python train.py --n_layer=12 --d_model=224 --n_experts=16 --experts_per_token=3 --d_expert=192 --d_shared_expert=0 --activation="clamped_swiglu" --moe_layers=[1, 3, 5, 7, 9, 11] --router_score="softmax" --normalize_top_k=false --routed_scale=1.72 --balance_loss=0.000542 --balance_bias=true --init_std_router=0.0245 --lr_router=0.000454 --n_head=4 --n_kv_head=1 --head_dim=64 --vocab_size=4096 --norm="rmsnorm" --norm_place="pre" --norm_eps=1e-05 --positions="rope" --rope_base=10000.0 --rope_fraction=1.0 --qk_norm=false --attn_scale=0.125 --tie_embeddings=false --parallel_block=false --init="normal" --init_std_qkv=0.0212 --init_std_o=0.00405 --init_std_up=0.0212 --init_std_down=0.00362 --optimizer="soap_variant" --lr=0.00406 --lr_mult_o=0.707 --beta1=0.95 --beta2=0.95 --lr_head=0.00571 --grad_clip=1.0 --warmup_steps=200 --schedule="wsd" --decay_fraction=0.817 --decay_shape="cos" --final_lr_fraction=0.02 --batch_tokens=[32768, 65536] --seq_len=256 --doc_mask=true --z_loss=0.0001 --train_tokens=364600000 --steps=8006 --dataset="wikipedia_en"
Below are experts of layer 3 (counted from 0) of a mixture-of-experts language model. Rows are named router (the router's row for the expert), down (a neuron's output weights, with its number) and show model dimensions 56-111. Each number is 200 + 30 x the weight over its row's rms, rounded and kept within 0 to 999.
Before each expert's rows: "comes before" lists some tokens at least twice as common just after its tokens as in all text. This comes from a sample of Wikipedia text that the model never trained on. Tokens count by the router's weight.

# expert 0
comes before: "|", "-", " ", "==", " The", "==="
router,204,204,197,173,162,198,230,217,177,233,159,217,254,141,183,225,192,204,194,245,209,211,231,144,202,225,147,243,190,206,219,203,172,186,187,223,167,187,225,196,202,243,241,220,198,164,154,222,137,216,227,175,221,158,165,149
down0,184,165,234,201,159,162,172,178,265,164,222,223,191,223,171,174,229,215,196,202,257,150,194,268,212,245,203,169,165,207,205,202,151,198,222,230,175,181,227,198,213,235,194,238,233,169,182,163,226,187,192,225,171,199,223,188
down1,193,197,243,173,189,160,221,235,220,226,213,191,161,199,213,127,225,232,178,175,149,263,216,276,244,207,242,176,200,238,137,254,241,204,184,163,201,163,203,200,244,196,211,212,197,213,161,230,184,189,248,265,158,222,219,155
down2,143,161,231,195,170,148,175,155,176,205,191,163,143,227,170,211,229,211,205,188,212,233,185,189,216,195,179,168,204,194,184,237,216,205,236,202,206,171,165,225,208,182,215,179,182,165,140,179,132,202,208,218,264,228,124,213
down3,200,203,154,138,173,151,208,211,194,159,173,281,228,179,158,179,222,208,118,208,218,226,169,241,206,181,213,245,170,252,168,182,234,179,191,216,181,224,170,164,232,227,139,224,266,171,210,202,211,231,206,197,202,188,199,187
down4,189,185,174,204,198,214,225,195,230,129,220,165,180,199,194,212,172,199,173,216,264,219,241,200,192,176,231,244,221,212,187,230,211,187,201,170,198,217,212,195,203,183,217,207,172,236,152,209,212,228,200,218,189,207,227,185
down5,148,179,208,193,248,213,191,204,208,190,232,232,236,250,219,207,200,237,211,146,190,167,182,191,238,250,197,191,243,211,226,212,167,201,202,179,229,226,164,133,199,242,236,179,210,186,200,227,217,266,186,196,211,199,211,160
down6,235,171,190,164,199,235,210,154,228,235,187,178,179,258,233,204,203,167,174,181,216,183,201,216,203,191,179,95,209,204,204,227,198,223,206,252,187,204,220,178,178,144,236,184,158,200,206,166,187,224,247,150,150,200,188,148
down7,165,216,189,174,206,207,176,182,180,175,203,268,197,275,164,185,215,157,184,182,227,183,188,266,181,204,213,182,177,237,184,210,208,178,241,198,241,200,179,227,240,191,200,233,211,162,171,188,198,220,222,207,154,196,216,231
down8,176,189,217,212,194,179,224,230,270,195,198,226,206,229,192,225,213,227,164,138,202,230,201,248,192,158,173,218,169,264,181,151,200,164,195,154,220,168,174,182,241,153,149,193,168,205,232,177,207,169,196,238,244,188,200,215
down9,155,185,203,216,274,200,195,194,199,233,229,223,208,160,222,187,201,170,245,234,195,176,198,192,256,184,207,224,209,159,221,141,211,180,171,220,173,213,208,212,189,221,173,221,206,183,195,207,241,219,251,243,170,161,208,255
down10,195,197,212,188,212,218,200,187,169,183,222,166,208,261,200,189,191,151,184,229,199,198,216,220,164,189,190,201,171,192,216,158,173,209,202,191,216,191,197,206,213,183,207,190,165,240,165,170,174,167,190,227,176,173,213,225
down11,167,213,176,183,176,202,216,204,171,187,204,155,216,201,218,181,201,215,181,198,221,224,203,202,187,188,217,193,264,266,233,150,236,232,142,149,239,236,166,210,231,157,207,186,200,152,225,193,192,149,209,244,227,186,227,170
down12,230,217,160,174,198,278,197,188,194,176,213,213,246,208,170,213,158,199,169,233,219,182,232,223,194,210,207,208,188,187,180,190,147,230,232,213,182,195,267,168,227,182,201,209,226,181,211,238,201,199,221,211,205,170,160,222
down13,195,179,188,212,200,152,165,226,176,173,208,216,221,177,210,171,187,256,223,193,178,218,201,157,210,159,192,207,192,216,155,122,217,180,219,220,196,223,201,172,199,149,205,171,226,220,210,181,191,233,244,184,181,211,227,167
down14,241,154,227,219,223,214,246,179,196,233,211,232,211,180,170,221,230,223,195,195,204,221,173,197,205,149,234,263,183,167,188,142,143,163,217,238,162,149,164,195,198,233,210,205,216,239,224,188,220,200,162,210,188,218,202,235
down15,193,246,209,225,123,234,198,231,222,185,168,222,188,171,194,187,185,224,163,225,200,230,209,167,191,158,200,191,221,181,205,139,168,230,241,208,244,188,240,185,162,210,225,210,244,219,164,231,223,223,244,170,257,219,229,212
down16,221,178,155,243,175,229,174,187,197,277,196,217,186,165,222,244,233,161,183,150,181,219,148,195,232,174,220,203,137,174,182,214,191,228,157,225,203,173,211,254,137,231,167,217,182,204,219,256,209,216,222,193,207,180,212,222

# expert 13
comes before: " ", " |", " (", "\n", "\n\n", " K"
router,163,207,182,200,202,223,204,162,147,196,208,163,244,169,246,214,175,157,214,239,179,201,201,237,190,212,198,188,150,129,191,193,266,203,198,214,187,159,122,190,276,200,196,225,144,221,167,171,222,206,172,242,164,169,229,217
down0,223,227,146,209,215,194,144,199,207,185,194,170,225,230,203,195,249,188,146,261,194,196,239,211,243,207,192,214,230,232,162,256,207,267,188,158,189,160,171,174,176,184,220,190,206,229,190,204,214,223,222,174,198,175,194,129
down1,222,196,224,258,213,193,169,231,275,198,240,190,182,237,212,157,198,231,190,193,154,185,222,208,161,202,204,180,164,192,218,203,193,160,210,181,173,222,259,191,196,187,218,199,194,192,194,175,222,195,203,177,200,248,190,200
down2,194,226,143,217,145,162,232,156,213,179,202,214,206,159,195,163,183,187,223,157,110,178,143,200,203,223,221,241,176,250,209,131,182,212,186,164,231,248,200,142,205,210,155,158,240,218,242,169,238,195,189,177,195,228,177,141
down3,207,207,165,211,218,223,169,181,238,150,230,233,215,224,208,151,182,165,234,187,209,176,221,178,196,224,229,170,201,239,195,188,198,258,223,199,188,180,208,230,174,253,194,240,174,189,199,141,203,185,195,214,225,200,190,168
down4,204,198,218,232,220,275,240,209,214,205,230,149,200,165,288,231,203,156,159,208,171,258,191,179,156,196,184,198,215,221,189,175,157,156,240,190,239,183,161,193,219,217,205,282,241,148,204,220,201,227,203,206,193,240,190,210
down5,184,180,206,116,174,209,205,195,271,236,241,209,232,204,124,183,166,184,251,197,215,216,155,218,199,171,151,237,239,219,161,236,183,210,211,224,168,215,218,214,152,142,226,228,214,181,237,179,215,169,236,165,194,203,195,176
down6,201,211,216,186,185,190,210,220,149,145,225,183,195,228,176,196,176,197,142,216,186,224,107,223,195,225,232,218,219,228,180,222,194,147,169,206,223,249,209,201,191,188,230,213,208,191,174,185,210,217,196,225,235,207,152,196
down7,142,209,196,203,160,169,216,208,232,192,172,207,194,195,211,166,187,187,146,151,212,207,157,191,220,131,225,212,229,226,192,185,250,167,203,221,185,158,165,139,203,181,213,216,251,166,268,202,212,201,156,178,198,196,199,165
down8,235,236,162,187,276,203,185,171,179,187,199,116,256,230,180,168,209,233,244,188,218,185,219,205,210,207,216,230,214,192,240,180,168,268,261,227,256,185,230,163,209,163,178,159,184,256,212,159,212,192,193,207,164,128,204,248
down9,208,160,176,200,193,202,175,179,223,216,189,269,176,229,201,241,218,197,198,225,260,233,185,248,212,195,197,144,238,179,185,273,218,210,153,191,228,188,184,236,197,221,188,224,188,230,202,225,206,235,192,167,242,123,229,185
down10,182,173,215,192,200,223,200,214,251,249,216,155,233,155,183,207,133,181,181,255,241,197,168,240,164,165,190,220,201,221,164,214,181,230,179,204,189,227,204,192,112,242,126,191,223,195,156,209,222,110,171,228,190,143,164,214
down11,198,189,206,166,169,203,239,241,203,170,204,196,183,209,193,199,203,260,265,205,239,236,199,183,269,221,201,176,239,265,235,215,213,174,240,223,205,240,184,184,158,148,193,202,223,215,251,216,238,192,221,202,208,209,223,119
down12,202,215,149,225,180,173,266,201,188,249,184,186,142,170,160,193,217,175,131,195,166,196,213,204,233,215,190,178,166,223,163,216,198,166,218,180,220,205,198,235,238,197,153,183,194,200,212,219,223,223,127,218,208,245,219,183
down13,225,204,182,181,174,138,272,219,256,229,166,232,199,188,165,200,200,251,190,177,236,199,176,185,227,214,208,182,208,165,185,230,220,218,251,184,141,222,237,149,177,177,165,174,227,206,212,196,167,209,221,213,184,182,168,200
down14,242,172,187,192,158,217,153,217,201,170,169,208,194,188,176,208,204,222,217,210,169,196,219,187,215,176,266,188,165,243,190,178,192,231,156,166,201,183,111,151,188,193,196,177,170,196,215,135,234,157,175,210,193,189,242,193
down15,221,187,178,218,167,227,243,195,167,238,175,208,211,198,217,219,152,146,242,255,202,226,228,179,168,212,207,206,123,186,187,154,203,193,161,217,214,152,185,235,180,177,241,216,197,213,195,186,207,248,202,179,242,173,217,201
down16,231,239,209,183,237,241,225,253,198,189,222,189,173,196,180,240,188,274,200,220,184,287,197,203,213,171,179,206,158,160,191,186,217,248,232,196,163,181,217,254,184,226,179,191,169,196,180,197,198,256,233,164,229,216,175,176

# expert 8
comes before: " the", "8", "7", "6", "5", "4"
router,191,240,200,170,208,218,256,192,204,264,266,189,261,149,202,148,190,230,220,207,215,194,208,201,231,198,236,216,233,200,182,176,213,226,134,185,240,147,212,192,229,204,206,210,188,206,185,208,142,216,224,242,221,242,161,186
down0,197,199,185,130,180,195,198,201,221,189,208,230,206,209,216,166,219,99,186,214,139,216,194,154,193,140,186,185,197,178,248,165,242,181,202,155,231,213,154,226,173,218,191,216,191,247,124,224,168,237,209,234,225,238,218,222
down1,118,274,173,233,259,159,239,189,189,183,224,170,199,194,225,209,247,176,205,200,223,240,195,198,193,249,215,231,233,215,204,167,210,177,209,189,211,196,241,230,153,243,191,179,224,202,175,192,195,196,238,195,182,182,185,227
down2,186,276,151,201,174,253,199,185,241,228,242,232,238,203,204,227,204,224,175,211,221,207,179,220,205,219,117,264,198,147,186,194,177,209,174,188,157,193,223,158,223,253,187,210,231,214,207,213,141,199,202,172,193,204,205,173
down3,183,225,175,203,204,216,185,154,177,124,182,233,182,220,256,201,203,166,223,239,177,217,164,163,189,185,219,216,201,186,204,248,133,224,203,202,164,198,181,243,166,194,160,236,206,271,168,233,183,214,168,214,242,170,189,253
down4,179,196,172,174,167,203,202,212,194,197,251,222,228,129,187,178,187,175,157,144,234,196,250,214,188,275,246,164,206,233,208,213,194,212,224,184,177,223,222,198,151,198,165,204,165,236,233,207,186,193,191,176,238,269,164,193
down5,201,226,188,228,187,207,209,199,218,179,176,194,225,228,255,168,258,177,209,174,219,218,190,188,155,233,232,206,272,188,178,214,192,212,188,174,211,216,215,189,118,238,219,217,187,237,246,203,161,190,204,151,205,235,165,164
down6,185,149,176,233,200,164,211,209,194,223,210,281,207,170,154,209,142,164,208,193,177,274,199,200,141,201,175,210,175,187,180,155,195,247,171,212,267,174,190,195,211,228,197,185,174,231,187,199,246,232,183,200,164,187,271,206
down7,214,203,154,192,181,174,195,246,220,200,223,240,261,196,224,198,206,217,203,212,182,248,191,209,155,242,212,250,200,212,205,266,197,250,186,218,191,252,232,204,214,231,159,149,204,254,229,193,134,221,230,206,222,239,260,197
down8,184,234,163,210,199,160,164,211,206,154,235,170,178,186,227,224,204,181,183,187,196,186,205,207,219,134,163,193,248,222,252,166,193,268,228,194,135,224,151,221,220,175,191,194,227,186,228,177,230,189,230,219,197,217,207,132
down9,198,157,194,199,161,244,247,191,170,215,208,167,171,235,194,211,175,204,227,216,223,189,231,206,159,230,168,223,159,185,240,202,226,203,175,174,228,190,241,187,203,164,229,150,212,216,171,247,216,180,188,238,205,188,215,209
down10,227,186,239,191,156,226,229,171,190,133,156,156,168,228,204,237,189,204,256,204,176,164,203,216,179,193,182,186,195,219,166,178,196,157,169,191,202,284,231,158,252,191,173,158,206,246,198,172,171,156,256,266,228,233,263,203
down11,204,193,195,132,215,149,166,242,178,221,254,224,280,151,162,213,145,222,205,225,130,177,197,198,196,163,190,207,212,190,239,201,217,200,214,204,153,218,198,225,224,228,212,224,188,145,227,248,166,224,168,225,185,192,204,250
down12,191,255,242,252,192,206,211,228,209,195,211,192,179,178,194,275,183,182,180,231,158,234,198,157,199,196,244,197,186,213,185,148,228,182,193,180,230,209,166,198,189,148,226,227,195,161,189,196,209,200,168,199,244,240,243,150
down13,181,197,223,229,207,204,200,231,185,191,143,207,173,157,230,247,211,211,188,165,200,183,226,198,170,139,201,190,177,210,193,196,217,136,214,170,148,215,225,201,188,230,206,227,204,211,192,168,167,218,124,177,203,190,194,159
down14,181,190,226,239,206,219,207,199,200,229,196,238,172,183,214,164,178,140,200,310,171,179,179,195,193,273,152,199,215,169,196,209,131,208,206,200,163,210,209,184,191,181,234,172,183,231,164,251,231,216,220,174,241,223,176,193
down15,168,225,179,191,176,190,175,184,192,174,217,224,283,211,221,220,187,211,267,187,188,200,175,241,195,172,183,218,201,282,218,173,170,253,211,230,183,263,192,204,216,187,180,206,210,192,184,206,180,209,220,199,215,256,192,98
down16,197,177,197,220,223,189,163,226,165,191,200,170,197,234,202,163,189,221,265,219,257,178,207,213,258,222,264,186,176,192,169,237,192,237,192,187,182,249,149,216,200,196,154,237,170,177,236,240,228,179,188,224,211,262,188,208